{
  "num_hidden_layers": 13,
  "hidden_size": 256,
  "n_experts": 32,
  "experts_per_token": 8,
  "d_expert": 64,
  "d_shared_expert": 128,
  "hidden_act": "gelu",
  "moe_layers": [1, 2, 3, 4, 5, 6, 7, 8, 9, 10, 11, 12],
  "router_score": "softmax",
  "normalize_top_k": false,
  "routed_scale": 1.22,
  "balance_loss": 0.00441,
  "balance_bias": false,
  "router_cosine_scale": 20.0,
  "shared_expert_gate": true,
  "init_std_router": 0.0117,
  "lr_router": 0.000549,
  "num_attention_heads": 16,
  "num_key_value_heads": 16,
  "head_dim": 32,
  "vocab_size": 10389,
  "norm": "layernorm",
  "norm_place": "pre",
  "norm_eps": 1e-05,
  "positions": "rope",
  "rope_theta": 10000.0,
  "rope_fraction": 0.25,
  "qk_norm": false,
  "attn_scale": 0.177,
  "tie_word_embeddings": false,
  "parallel_block": true,
  "init": "normal",
  "init_std_qkv": 0.0279,
  "init_std_o": 0.0,
  "init_std_up": 0.0279,
  "init_std_down": 0.0,
  "optimizer": "soap_variant",
  "learning_rate": 0.00308,
  "beta1": 0.95,
  "beta2": 0.99,
  "weight_decay": 0.043,
  "lr_head": 0.00732,
  "max_grad_norm": 0.5,
  "warmup_steps": 200,
  "schedule": "wsd",
  "decay_fraction": 0.456,
  "decay_shape": "linear",
  "final_lr_fraction": 0.05,
  "batch_tokens": [65536, 131072],
  "max_seq_len": 1024,
  "doc_mask": true,
  "train_tokens": 731700000,
  "max_steps": 7743,
  "dataset": "wikipedia_en"
}
Below are experts of layer 10 (counted from 0) of a mixture-of-experts language model. Rows are named router (the router's row for the expert), up (a neuron's input weights, with its number), down (a neuron's output weights, with its number) and show model dimensions 0-255. Each number is 500 + 50 x the weight over its row's rms, rounded and kept within 0 to 999. Numbers have three digits each.
After each expert's rows: "comes before" lists some tokens at least twice as common just after its tokens as in all text. This comes from a sample of Wikipedia text that the model never trained on. Tokens count by the router's weight.

# expert 0
router:512478548484492498481497607564505492617395504581456490533476495451466460477494439467583473394499515553597454494506426523501486515496468354528575511580505566392506546503461456500506625429389496482473548500491572517515503497532599553479467557489567552540455548521478566501547488462460466589513466514498462547459554551445515517452476473543493508483517470529375401556569525464457576457558557519450383497494533584545567451542464489531591417440504415390520553450478520525515520497487505447510493484479520591539463492474498456534386481558547478507486560477482558531471473570519444527530556435466507476543472436452476521511558495536578494529603395466553494549485578488530519542537489572487605484484490431497521472412480496459531447547605543592524526476458403465568593424548501
up0:496578441431582537488556447497513468436560441547393513468549475510453542531562456533513521540567532466497567545492503485499512448565478474427520451479451516521461553475440482449387521425529527526424507406533590513407445485476458491456558541474549425472512525473566520437418458490466510497462441509463495611536502503565495427466511553531505408476402404573524504461510615508481488510547488525434547475510532560577457459554571550556554535542446573523503420473502451507477538518524481578578477450472464455498498585505564527419476340472547510542415538556453421548521500583505450538538440558562547561530431489433447561529483461447579521463449512481540511492548519513454420495509500357504556494603447523469514501464524641486471542538574430463548553530564432549519491554590438
down0:519514504561540513552501542478555479514505380429510508521487434492600567482495528497578429499434531415428500596534562487556502482580534503494483458519428521529570443426509402480455395514481568479455538449562577523512546493460598499527388534577398474597588519566509460534495513527582524427558510527493547503452471506584505488542572576452536521526415531557497568460537474466563616479526510533556468537421496599493348507457515429578466446519463420489521489473468564424562449487530443571459435509453527536559534490540435516481457472506638505475430477479498466410442544580445563477495520498513515582471478454439486600509431476569470424441472432476439544497481525452543497467502461437482433472509467440433441495544481488498442505452537543561493473505404426432491459475535551
comes before: "|", "\n", "-", "The", "In", "=="

# expert 12
router:427450519468538552549628388509451455518563451374506498501528540586432604521479497519495492443601473512520528489487474458480528497561530397552429519394549598527532494484501543532497526595569539491607511442419504454567450465561513584509503471462440511501462545401489443514463552580500475486467505498626537512619475536462490567525492469516484581504589613480561497509539549483452426519465493373520465540494426437513510462393521484496441477469508516348565535591513453540568550455585488458555474516474541524469465507505459384476476516520509542503449571513496514539437559567489531567518466508434523452448518496532591476528485447531473479555548519563457481527442485474448547553487433609475468517411530512514476445494442448472454530523488397519526521465525490405471475519411533
up0:496417487490462562497496489493498532428529500517504606510440430592529537481488533517497442469434434401466513498525580546496543448552496476524530535528501504622460388514590571484486504394462556472504465435482552577388470471435533501437479479533447511518565535434442497492615467481505466425515500502430515478539472548443517495508445515477491459497557570498464561445544502532578444369648555457494527452441545540532584509490495508536469471497475530437432467516480528518422548474466569488511532454596543506465499545538532452535454575472445540476507404461554497413433521464510468465484526443612510466452448512551501520540485431455518387485460419406454564578442350510490556468506453515535508634536490524484504423542592434517566468548531536586491531511448487529358490548508516
down0:506478513545483460465507570475508461414400568430438509441527609506574540551546468498451553475490459536541522485456477521532534490530545532449535478486484608522536500540458560546497420478507572551543458526525502430530422563399570567527461456424516449562402433623531551441501609531418460499495467493470431520465549501465519569480456482508505473498487521498495511570522490509499421589496522434473596526588440453477499485421500450498556482485531451452474374462420532503446457521561455535541539551354526548517574439535477549397542526556471537511542505563448486568423568450456596543493542638421525499571509492496483493492452587461476527423497479561568450477480582553530483503551542520470442490415551521433508465546405556501440499531408466503447433537457493523566514455580597
comes before: " the", " a", " his", " an", " 198", " 199"

# expert 9
router:530420517474501491440480594511557550496453575562438582545516621453423526515415475512570445521498446499506503472398509473545556566482508492497517459404538568454598512511520490492394512503443510513474533412484423513592507537511519589474521606441455537515449502578408432478559492482441448474446593505457525548569450448472422456569417460429519520453429450560415455564537530527492498485468467584420482410563505545561496419467487427445533475503482500472578503464455475489453470507547518562546458499497475488541454497491467424524527563541402489549562586462526539438533478494500495471461446591526624519488568531482496530515438381467497443469526472470410459512564553531504478525445561449515559440560412524449444546522585420473522476475636493532488485488484452448600526555559548
up0:517540488479435534569529493460487567517504503467563539510587548492539493461582500541410443569597436532443540440401519560461521452403484479439517518532482545535486477560550459497436587528499511484469410432449463550558501483489536582434501464512521535441492579455528507507491460518453619457461443456467401571519460525579517543570584392395528456498549475569515446432471575553414424452492501434547542524505462495550531565575664504576475434543499517464542392519553464493500507494441501501450491452426520518438546488420470435466553423485527501474528500493592446456527483535463510486420557528521407508492595481528525465548509522436501436469485586526517555507600473522554574518550427484525496591526500439478595432461446515525500525548446390437481542501558430452458412539519442
down0:555462561455463611457453449537455534495560468531514567475557553492548461546520528432471514503518514544530573496582520449572533511424481469523484546552463534488502612519428437489479542482496471503496585545574525446577514489558498533577445541523435529474569602653434564516459521527521488510505557500518646480518549523536484474502427530555448509507437478462472525535490435450500495555536485641519554534534457479628438477551469553567474492420528503508416501540355496526477470540521490489526427545428428422554496487487416421466490577517492524504453469457534500484438465423544563452483469469452536621483385534463461325466482509454448475404553441526524426500519452461454476584408471550497516461470523534558459549480463503457521482523460487507512527576458421508547455391498498
comes before: " |", "),", ")", ";", ").", " –"

# expert 24
router:499594448568557491548530556508511514590568447552567527570553517470619478561500458476404433443490511427524541423603466484479440473492534572413478422549469464514458529563524547407490465506613474463512481636503471558483600489452467556529525461527509450484480497445576427495468364528522512494430502416483577558545480452488524510476492476485506433594484476514460506509475515436505568553530546478560514538544556431585440567536547515529466485499495479455473482526532510422431493542453510501483476627415448554518557486446521616486463524605390511489437375559453441481531551393582438481439469575582552427588522499511388556543535477406510524468529539515565516493569470491506473442504468439490506535488537449491473520505478503462531440478457501465550552531408522454471526531467481
up0:490544497578492451519493428478516617441446499527442443498402527537475469502432438539584539443500535527536443570590450503456467581485547565545459488449483468593464573575458531592538533528526468416497468521553500522571580546541492476452437486440458433436489428540528497557496516474446433489550576512571562476415400497438526551492452499581444539545517411600508587476484644502503474471458515473495465509460576391537486486439472530563525515409464523563445603531472557551518435485464451600560518533485552570497488437526471466473565530433473544434479423450552526535492531494483494473547512462440504467492505558453514483590497505458508501467461472470501512422543513407518459462507459498560582544376581453562587484450521462522599454520498414468569567458388552443557513532492452
down0:564528528510502561536506524505599371494479492407515503470511605476441463392468499495460492493552456521484433465516512493511465509455509538473402491509441535554533589474488471480429484540520427504634550461525448508467554563474507373395476539398426555532546471551508566420550492442539542482482505538545442518456488525509430513498490471564474492503520486483523514544588523499511535487537534498466468564423476514533596586472477578448549482567510442470581640451436584539631569402509523513450529555449522590435472466478465444511513588401497512578447455525517564418490540482465405535408468399585546556560560517444553476462497525515443579463585404505502488425442492501469439502489493499549453496618456489497441530493549456509466523481484500482442553505484524561476489519387465
comes before: " |", "ers", "es,", "es.", "ing", "le"

# expert 27
router:566534443450491473533541482528531528438447463455530495513539493462533490444489406487502504599465459539494499602456526502369468540451433486527409547563563446508472496516485517604458583518485454461461546457499525464551506502634495498517475466524473495565585452502530653468597455464536510569506556573491469445516413454459448501469424511597408557436520496396528504459545365516467523403511430498434513484461562461562512502531536619422541545430524514591476574530433573563578459509534486430463484462550576516506542456469442512516571481522566456436459501509456480424572514576503462547533510467500475510498512511425548548538545506495464553560475442466463483472512397475514550484386519560565524431442494496587542509487441487437509476523478558447519536568546543410504391539584449
up1:581521462518500459506529451410359524468423566426519488562557590559483522527525519549486584489459487530400515555516530548531556483369487472494533379581493474458531504523616546575510494537489578518547495588574555523548467597486494460491500442505533454516534455508486498512433510539463493532330514573516459615471579465456447451510455465520421448520470477507408535527464463579461494484490497560474465548469446566458516533512451496533529521571543491460496500527435444476435450549522590547506575483547472473476579529444481430537586428568463478520422445478536523493502467517502524439478574500514512411537491519503499538477512614561448457561474524470506492452617547478395532485549580548538390539497526401431541449485423429509476461532401457558541459429460480494508423480467566
down1:518449551484451429475599557478454462542498493553522445558448565456570477566478459493511485414547535634496443502414506456490477560443468532515566478450519466509546490479515577584489433517482458470485518504555542561571435486589444540470447477494570485492478514535492407562452482487504530508472555484475572304433487461441388477573533511539501468513544408450507499435484433557517586554563509591496537560592500549546482501502577539480517500515485594425590415545438496462489540471502485402420526431508531515548578487536429508520529555504485565468443518498525523465451470422494577628542548484645492453481377436466519541486461465426430542475510442486425531483438465611548502487511532493521436592522526536498491471506521443531529495480627476542466532545439517481518433503464500
comes before: " 0", "\n", " ", " 1", " 2", " 3"

# expert 2
router:475536452541579518469475576454527549457442514482483486474598631487580471491462581534497498503562502382471471489393522524500460495519449626431475491493507584456509584599446456442400506531508505507453447395514395488536468576469500483460518522433528466534556514475490543466564575500528413536450594495351554457590515506480498527509451469472501570467459438454430552483459450486499467562533373618532489449536483564547519476537534417495459477498568509481546518478505496495564528430501464558514480511524557491507432439496484474567407482560468431580550470459544523471604448508518560480513463512541525499508464480463570497494358441421414502505577505520415492513510507520488539458434527464624485463560456520388405539496478444582440513478538431460416473486555502528504559505499511
up0:533559542532527583518506402570445542474447589492412427464501506527521545481549539431519427447590570547511594468447515425423503627610491494580489445468504482468484598598448527434493433520515501556529465476498552531515473540506429599559473558455583468421466542494496467494568488578471566471536457582522547449490503435530522541477597558473557549539431507545451559481518503477421518610445526398461526493458480532475428542364507507454483513487533513516463534478521423433536495465489461468535485525496505559487456447544488509476594509549538521540511476480477594460431518475482478441493511531504501396552591591495451559551436473454458426441619532425471509439475554466470441481436538531552528439469525493604523498397449395526511518523547446559450594563462500532575505536526530
down0:471493447486429498434508530466469492468410525460430532513484569439483419520370412545537541466404474467506576521531498566498389382444526558511492432590507474519522432457540483493504454590397558602480488467512442412480442441504571431462492471550576506545503518459537615461492495476522564514480558552502428492565510522507550507603610468578454506441465542502546519490505465606438439548547485628574518547515520510515527486532479451562442531451545366546473548494521526472567489473525535577524440484506515530425471498443493439545438517480553482523488473442458543517506567484586466525543565544456435486487476521568596461497518514505527498439436531530511602528547432439493527585504431404479487444519434553452538567496512529464490511472402547399558518498487505609419501473535413
comes before: " of", ".", " and", " in", ",", " was"

# expert 18
router:530573487566519538507502518415450553461608516521415473448536545544494595438527539491519447457535465469455472479453537405545433529458420602520540467464556551496476566508483511470422500514468463533398473539562419450586481603463477536514490432512463454542563461545512491506533555523480480573451548513488474577439474477505529509476464508504484484446529474547612422483506445525382548450491480633486446559521491470532518442619541419566477513576497487469551629511465508509470537459467453510475404512551540475440446376556444602486495471504538513478539359579518498500586474557584536522543499472489507485481456488410526506404455418524482520548474562497462441517484518605479477463341501514583466417481566429511458526532514525525482595477503448514460430527474402536538555476477506
up0:540455444538511526416460419535461604494476540573494532586451568509527450447523532553512529507515516496543426492474565537456464510485612496518481465481457537450472437525416547495568478449624501537471421496420502541419423616551526478425544524500477493512579496412492541532457459465455432511455489535534546507515514478514500526555527623522583465420513492453555485509607528435462550587483517411520563460559620451623501628513516511423508531482493435451496489450508467536493492525486466518441612470505503473325543587500501459513458465443505479492457427523528501449492540386597444525596439522512478445506522453578527586454516456477541521499456419520427567458577530457536519467423507513508436564532463573551484533520500475468478430443468474515524445534539456407479477433481566
down0:453415573453411423474449535499503608421518518494474469478500474556450520453602467431386586538501483536482486455523540554472504435570406512499465464553495517455490617480467515454369448480511464485543438475539485500565533492564550458524415528405516482523460521512463557593468490433448520501569577566512594558506454453463471400493487533632523504483554505482554534542424491496560504512493510460556544523526499535516568506517456502492482509490469562503579490410643510497495525493492479451473463523560507581552481560520518518511487619484547498525421510414569547538508428468503608544482505436483521491466528491515488450486492518539517415505540470577409552419430541546574484491443473581464485466485538464556506597629409494482503502564536556410484466531484509423396547380569546
comes before: " to", " in", " of", " by", " for", " the"

# expert 16
router:585503444413485487510574462494430486511500400422524442459456504520463519544483501453508499470446461585468495464474536463551474454502365452477463432475454316499438479400524543426517467521535529517571460461529581558479493593531466555409475456550508457485490484588489526440443551570441535553485528492561453506520496465507450502528533480506515613468505541498595498411489466460453562457484467463550498553486555414463487462574581514563472547485595603563521518582520512645568566464614501461465465415590577496457504424499496495518448452541543528534423475500509490431486502611523582565596489587449491485524498456488542509467557480545561521467548511542481523442545457601505458509418455523413485431458547459577448497524493518538564520512532422451502555424496423444507485521488474
up0:454493480425455455538458618524505445580537544388525509484480466548402427497444524542515450523481443465501564435485390576433629450521474472572510449609523542453549467524557524515479491345466514464523549581472557524541495512468454426443512447484544413595515532435531506509440552610509446465583463478485467489520479560512500446494645568477568389532475421523487426494485451448591538463483515499470519620532460527499551445513502503465476546534583375521476448417517494455461481547509482475512548506428498464507516473510477518472455490502530566465517566444492454440394587569465554383491431521508533579476467570534476566589515478520524540570470474451488475522483423432570500543479513499494509449487453453520528408534474429605520503530428500529533519450501526445504575513541538
down0:490458488424497493535480496530504564517504464453523476427501604480503520492465517494502430497531469610492613533468410467575559371475532493435490497544502507602596468493489510572591552493483507566459582548547512473509494507450476507529437468505464541502571460497515509510405449481509443511504497471526384490534398570435519546509615582507550526464499507429545522517475604515576500518566557388432462521539396504448537433505453431612438511483517623485469517469455500455486523439498495497477433369451487590522541551510480443541458493473562449593462496463591507524512492498441580497435474441518502482520573587606408495542540433423514508447484517395396560459483520507536545564554493469510525387527547470487560418473465495512468513483546519476515480508423513547548513354527518
comes before: " the", " a", " his", " its", " their", " an"

# expert 22
router:476554527518489524417466544562427431536521504586512494525515414517445451435526487438504456613473570477442447554469436510451586561415509538440554522473551419482535450569521472500448421489404450430496545433508494488514505511546457530518466563525478476484446354500547479593651449524551488582579574516529506443529529515411563494472488464510530554496484417536440482478481525581469470544523410521546508436563577559442460489521455553514474488514486399562455552557429553562524608530489539474512450521499547453590505438459576547515561520582525493550547543534496433441538386560496446438508493473458555519558514551451522476491489522529480466458396466363446471473456553556531534471541559546426632498597481487483489396400505479508514507549536485519444500572536497507456504538503523
up55:482529492481488572525490459439597471437399510429589501459452438516519427430550447500508467570433447523544451492485417513582519455536523385510530465543559563489551427470499485497397464560570506455574605558500522437484417540556414472488539578438503533530526529462479426546547487505446463515545457493472492397562559481487537528557486589559440507505445671486520486475487551493430510515460506529577490503524342475496525440532487517499538515580526359453506522409594473582581529624530590508410527546514510516527472490422505465528531541532464551450527505409451468575477463548540466472472512456471494574522609507521476494610463534516514456573529416497558567491576445449495546536503572539537505476424398498453429471484523521498466433552467487511466472509503502485450470500487502
down55:514413471519470486455485560550559542541566504525500533491523500561595377421472445416490500516468548451399448486457525436441384397498557460559512446518543524506550591565623467463568461460500487515469445527394533481536508573437510448519461424534472558498485583507518510561530447472497571435524489487466418475503495502447549504511505524467477499436651488456578474549461427505590542501499499462492552558547434441545427557538539565506512511528601514580489486599497550467479495427506436469489434435569505419476501623552553460560562483521502533454524508618465478486579456498481552567512555418572486503576514501485479561460471502497456505613562524435528439431510540591507494448453493429451452508510461551482534400516575512560447461523513537463506546519498565604506514440434424
comes before: " |", ";", ".0", ".5", "4", ".2"

# expert 19
router:440439565474473577495564555549485423467514470509494562543443549480430502555537502550453513514386508525636538510547482565602421484468542430483539527478457530552465372497485471405450499461347506472495535511544502549372553559603518455470547486497599488525500507535441533603393574560563536527504602467488464567450563468571538448489519526482504408493421542443469488507377548440540479475507505496580423494511509536521519573535492532461515515517530530457481442478538462530565462450555502508419496539536450483468454506537481534516392453441505543518480530437548491424477469539574502508500431502505536522481514475522452474537563483433518349571427509500558503609523540493536556521453478487455572509559384523525600396526508418474492429504479479478499406543462492528496515437553526
up0:482523538551581439503351451494544482494438549478536498440493473498523492491477496498439496428507531511448529548588524518502510536475593468423385623554464619473562475532581422524444481486526517471567457463612488478406483624529449560512463457466552564440480488503602486526491568524563502544482514501500556461496512494486475545433526528521454466516435583473536536483509479531533550490534552519577483486488456468448566436479462473398493503424535482536533404516514564491561512474552571534521369479464459493502485559483565543542449482523428433526534482424513463447536570430537453489473514474541479491466571487487504425499586448592456420504536441385523442547480596467536459515523440485489521455471489582626512487497503514367539442465530477593472441447521442484635433526474388
down0:535509471504505425538493412509520521545458418478534521526562495542630478408493499481523610548453478501439483496470528547539522533554457494446406502560567499468514457436520507612591473506535514542501421565478520481582515362437486513552539490533507457498549551517452478519471480437490424480439577422495581551509470499455622550382521603484451523505517491451493474496469507482534496597466601530476536498436499398391463502534527529463438582494458524495427515515473473521454430452491378502430508442543520512488537584489488438491621530468458540533572529471505541559593560498418426487544512555430485513437596491441509508468407485562456526468512592542506456505477552560602544473535493564379496485481438469414481567591510524579466532504436526397561495510508480555505511429510522
comes before: "\n", "9", "8", "00", "3", "7"

# expert 3
router:492468525453555528532482533562505593526467431538485445568579464479411539491530459430529438458473464550559544599475525498538577609373503359482550553513474547575512451479503437538578481513497515546513488475494473584416448549467450529513524510512490386456445531562388514546446440461573504536512587475545430482448473496544489449491502488656493497533528534491534439494421490497518510483518548463468495477426470503512391492524515457422558587368499442549528503558455406538459483415504466497535530477516581469534529467438528520541570543581547439421545551421474536472559495428572485513477480458537601509532469504462495461471525534414473415464545439533437558450566554540536505551540508503518532502441442432437452554570558500524487473493569463563546579422593481537526539404549465
up1:468547422601560482489461432577499473394572597588488475576523541523515410517470556587480492448615501427510466590489406500483549530596424553463393539527467519539515442611510476491478491573549480458439568536527515500474505460477526553474444607508468502552514528461474484424539516452527468583483496531469476481529404383506459446496494513576504525424568489631431612532492455504452473531485526523469444529512526519470541473476506494514433480441458469509497446451599558423443546524541509562532445505484586516563552583548462492460449510575509421517506489455441481518447473503467511519462435487438469484449550471492501473484468375370463545587472526556481528525413543450603516479570528495507459507539422502542579499482457481534484417518479539504530444493494499600411472551556386
down1:478474469538494498409407498476530487535503575472458569474548473542509474550491540627513539550428539529438465512448487602431492601543503534517560469489531556506473475415558584490532508531517483537478509546517472437522435523373493513456513451506564525465464597466540538522464545466478555533495521435467555483487382518456549609461494433533503441482523530558573430494452512447577528494484490520587481445466453584444498583502486481568495472478481563580421448502501537451478493417503620484488550521501414405369511483525497507482480456531496439540483485628550459521538559538587611538439468478485393530557501464477543541449469587528530475519542482491523460578448522469495443483535580581501558483399449522537412455516549470452518457340421557576385491530512451468534451477549469
comes before: "\n", " ", " November", " October", " July", " March"

# expert 6
router:499501483551439524472416464509551557491496537566517501445534578486461395455525547424470515421535443602508416494455540499409512537489593474535575518505506490407498465489516480524527545539483503502534573478553530555486508445409479541527527545534516449439414448494527534481526480548615537428488522372517438538424436531471560517582502470544561475412463464559449535458385458595486563477531515501437548541482514552501525469544551524445535517497475418491425576515513538489444517641374515481416466488524472539530556469501434439546479551512597464581504478443632451524494480578485565379505591524547500442474552551489531548451454566569570545356561500458509437499510522487441499506514503498445438470538427466404510550511511484603440425503566488484491495498474484607522518482542520
up0:530473507464422511460501528517515452536402525539463523448486448491554564517558529453503582564448542619483400590421542506457480517489522414473475502478525504500466562541491489475429486498439514549510554581449493475475488496480511508530454471468522461408524499574514573408624434430528385537478474487353471482517404504555479470472533546573536495539450507496416585546442501545512535486506508553537506534466490536437362467576486473563497397471543476473517475524513517482503546495545559482484498466478500541518545413525480522528538521436499541520567515505527535505475584488476482479514538560398481518549450504510508521418489498574460445470469497486512637489627456489418535531386418536419501414591481531608499636455600475557530453507589570567593418418557488482455475489543463
down0:530531455478476479487441412552534495398481564543485503495512533486457479488468492577540475480530479588438500456507502518596544513602428542473519539482510565509483460432436541510536540447544500528433430519525453441474582676487547381457499543427487551538503495396540464523472454519450477502525543568564494575501533484546543456401464485497550445497525492498511520457491447453463537411470463477569415470474483578444481502464469427485388558499552422486436518606466534559525558432599399532484489516420508413523552584502534576505491566521559444451493564461473529488601524580513454553515552449466544544487516463539503619529418462457456410527419593563516392516505495502562493499562441518558579548473557534515433609485477537444482469581556498469452499488529445453554527419431511
comes before: "-", "\n", ":", " |", " by:", "s:"

# expert 14
router:483501562516480532496454515644473485437404517470488455478575514482533613489602514555470551515478459514505574563534490518508425596513421493537401505554447529494453484527505485482437496488608568544524494512545431536527536476500386516480499486505597443522451442557466561541458473388381464530501569468523406481511490511567375469421498508484469540513438565435560564506553572470548532502487413512512474530434508419460477525482470416429439529487469581455565343488528384498479524525519461475436472450546496537473523507462399567482556525467531471446524485499460580533487445522467546543492499431494574550482533442522586527580461498518466496458543538580549461591475462614533501524489506480486534533421440469493426360416510457546575503490547543497454442551497550515474496426459555
up0:555509460509397494488585442466498495444464539445506453491493427518497451520564542512535507512594490498537531584502485537569501558454445525470481505433533511442473359540567481498538485524534484494510573465432525527497514579496456487508544578454423519514446503515575535526470515492515514415431595512467503531484560503542573427484512471523456383455459513508415412611441623463515455523500551470474619626426518458529490417488484381511546561440440491520527580496552410494495487601517515447505542457528531554536485448512473463421504452505531479577477482549493453559521510550501483487486590549562548406529556478483488498447545542516552520436477537564443620480473557428478512473464468436496562444422490578475520434491428413495583477553605555575498450504551558377368448492510476
down0:484504504438534622552497538466507431532418392598537480493520429511529451491474464584456438519363489466461472427430538537505544498490513508517452531481473519573514469535495539536566516528413478483504425514471549469483456491498457525521524375544495524621434450510450497475482461520477465460508541525472393529401477505418499583562433475524498458508452570498503557452468523469443493359408461481533444508549598550478524564486621498559456592455529474429421521477472503501484447452480555532540438583471507486541432514542543593509452471511437425502464513478494556489557511469485502591448379537425451516444545496468428548522593567482517399581574510412562452513450499452503474577572490553494539530552578457565498533505599547422450527489520430527523478558542504553533530455596442
comes before: " was", " and", " the", " a", " is", " which"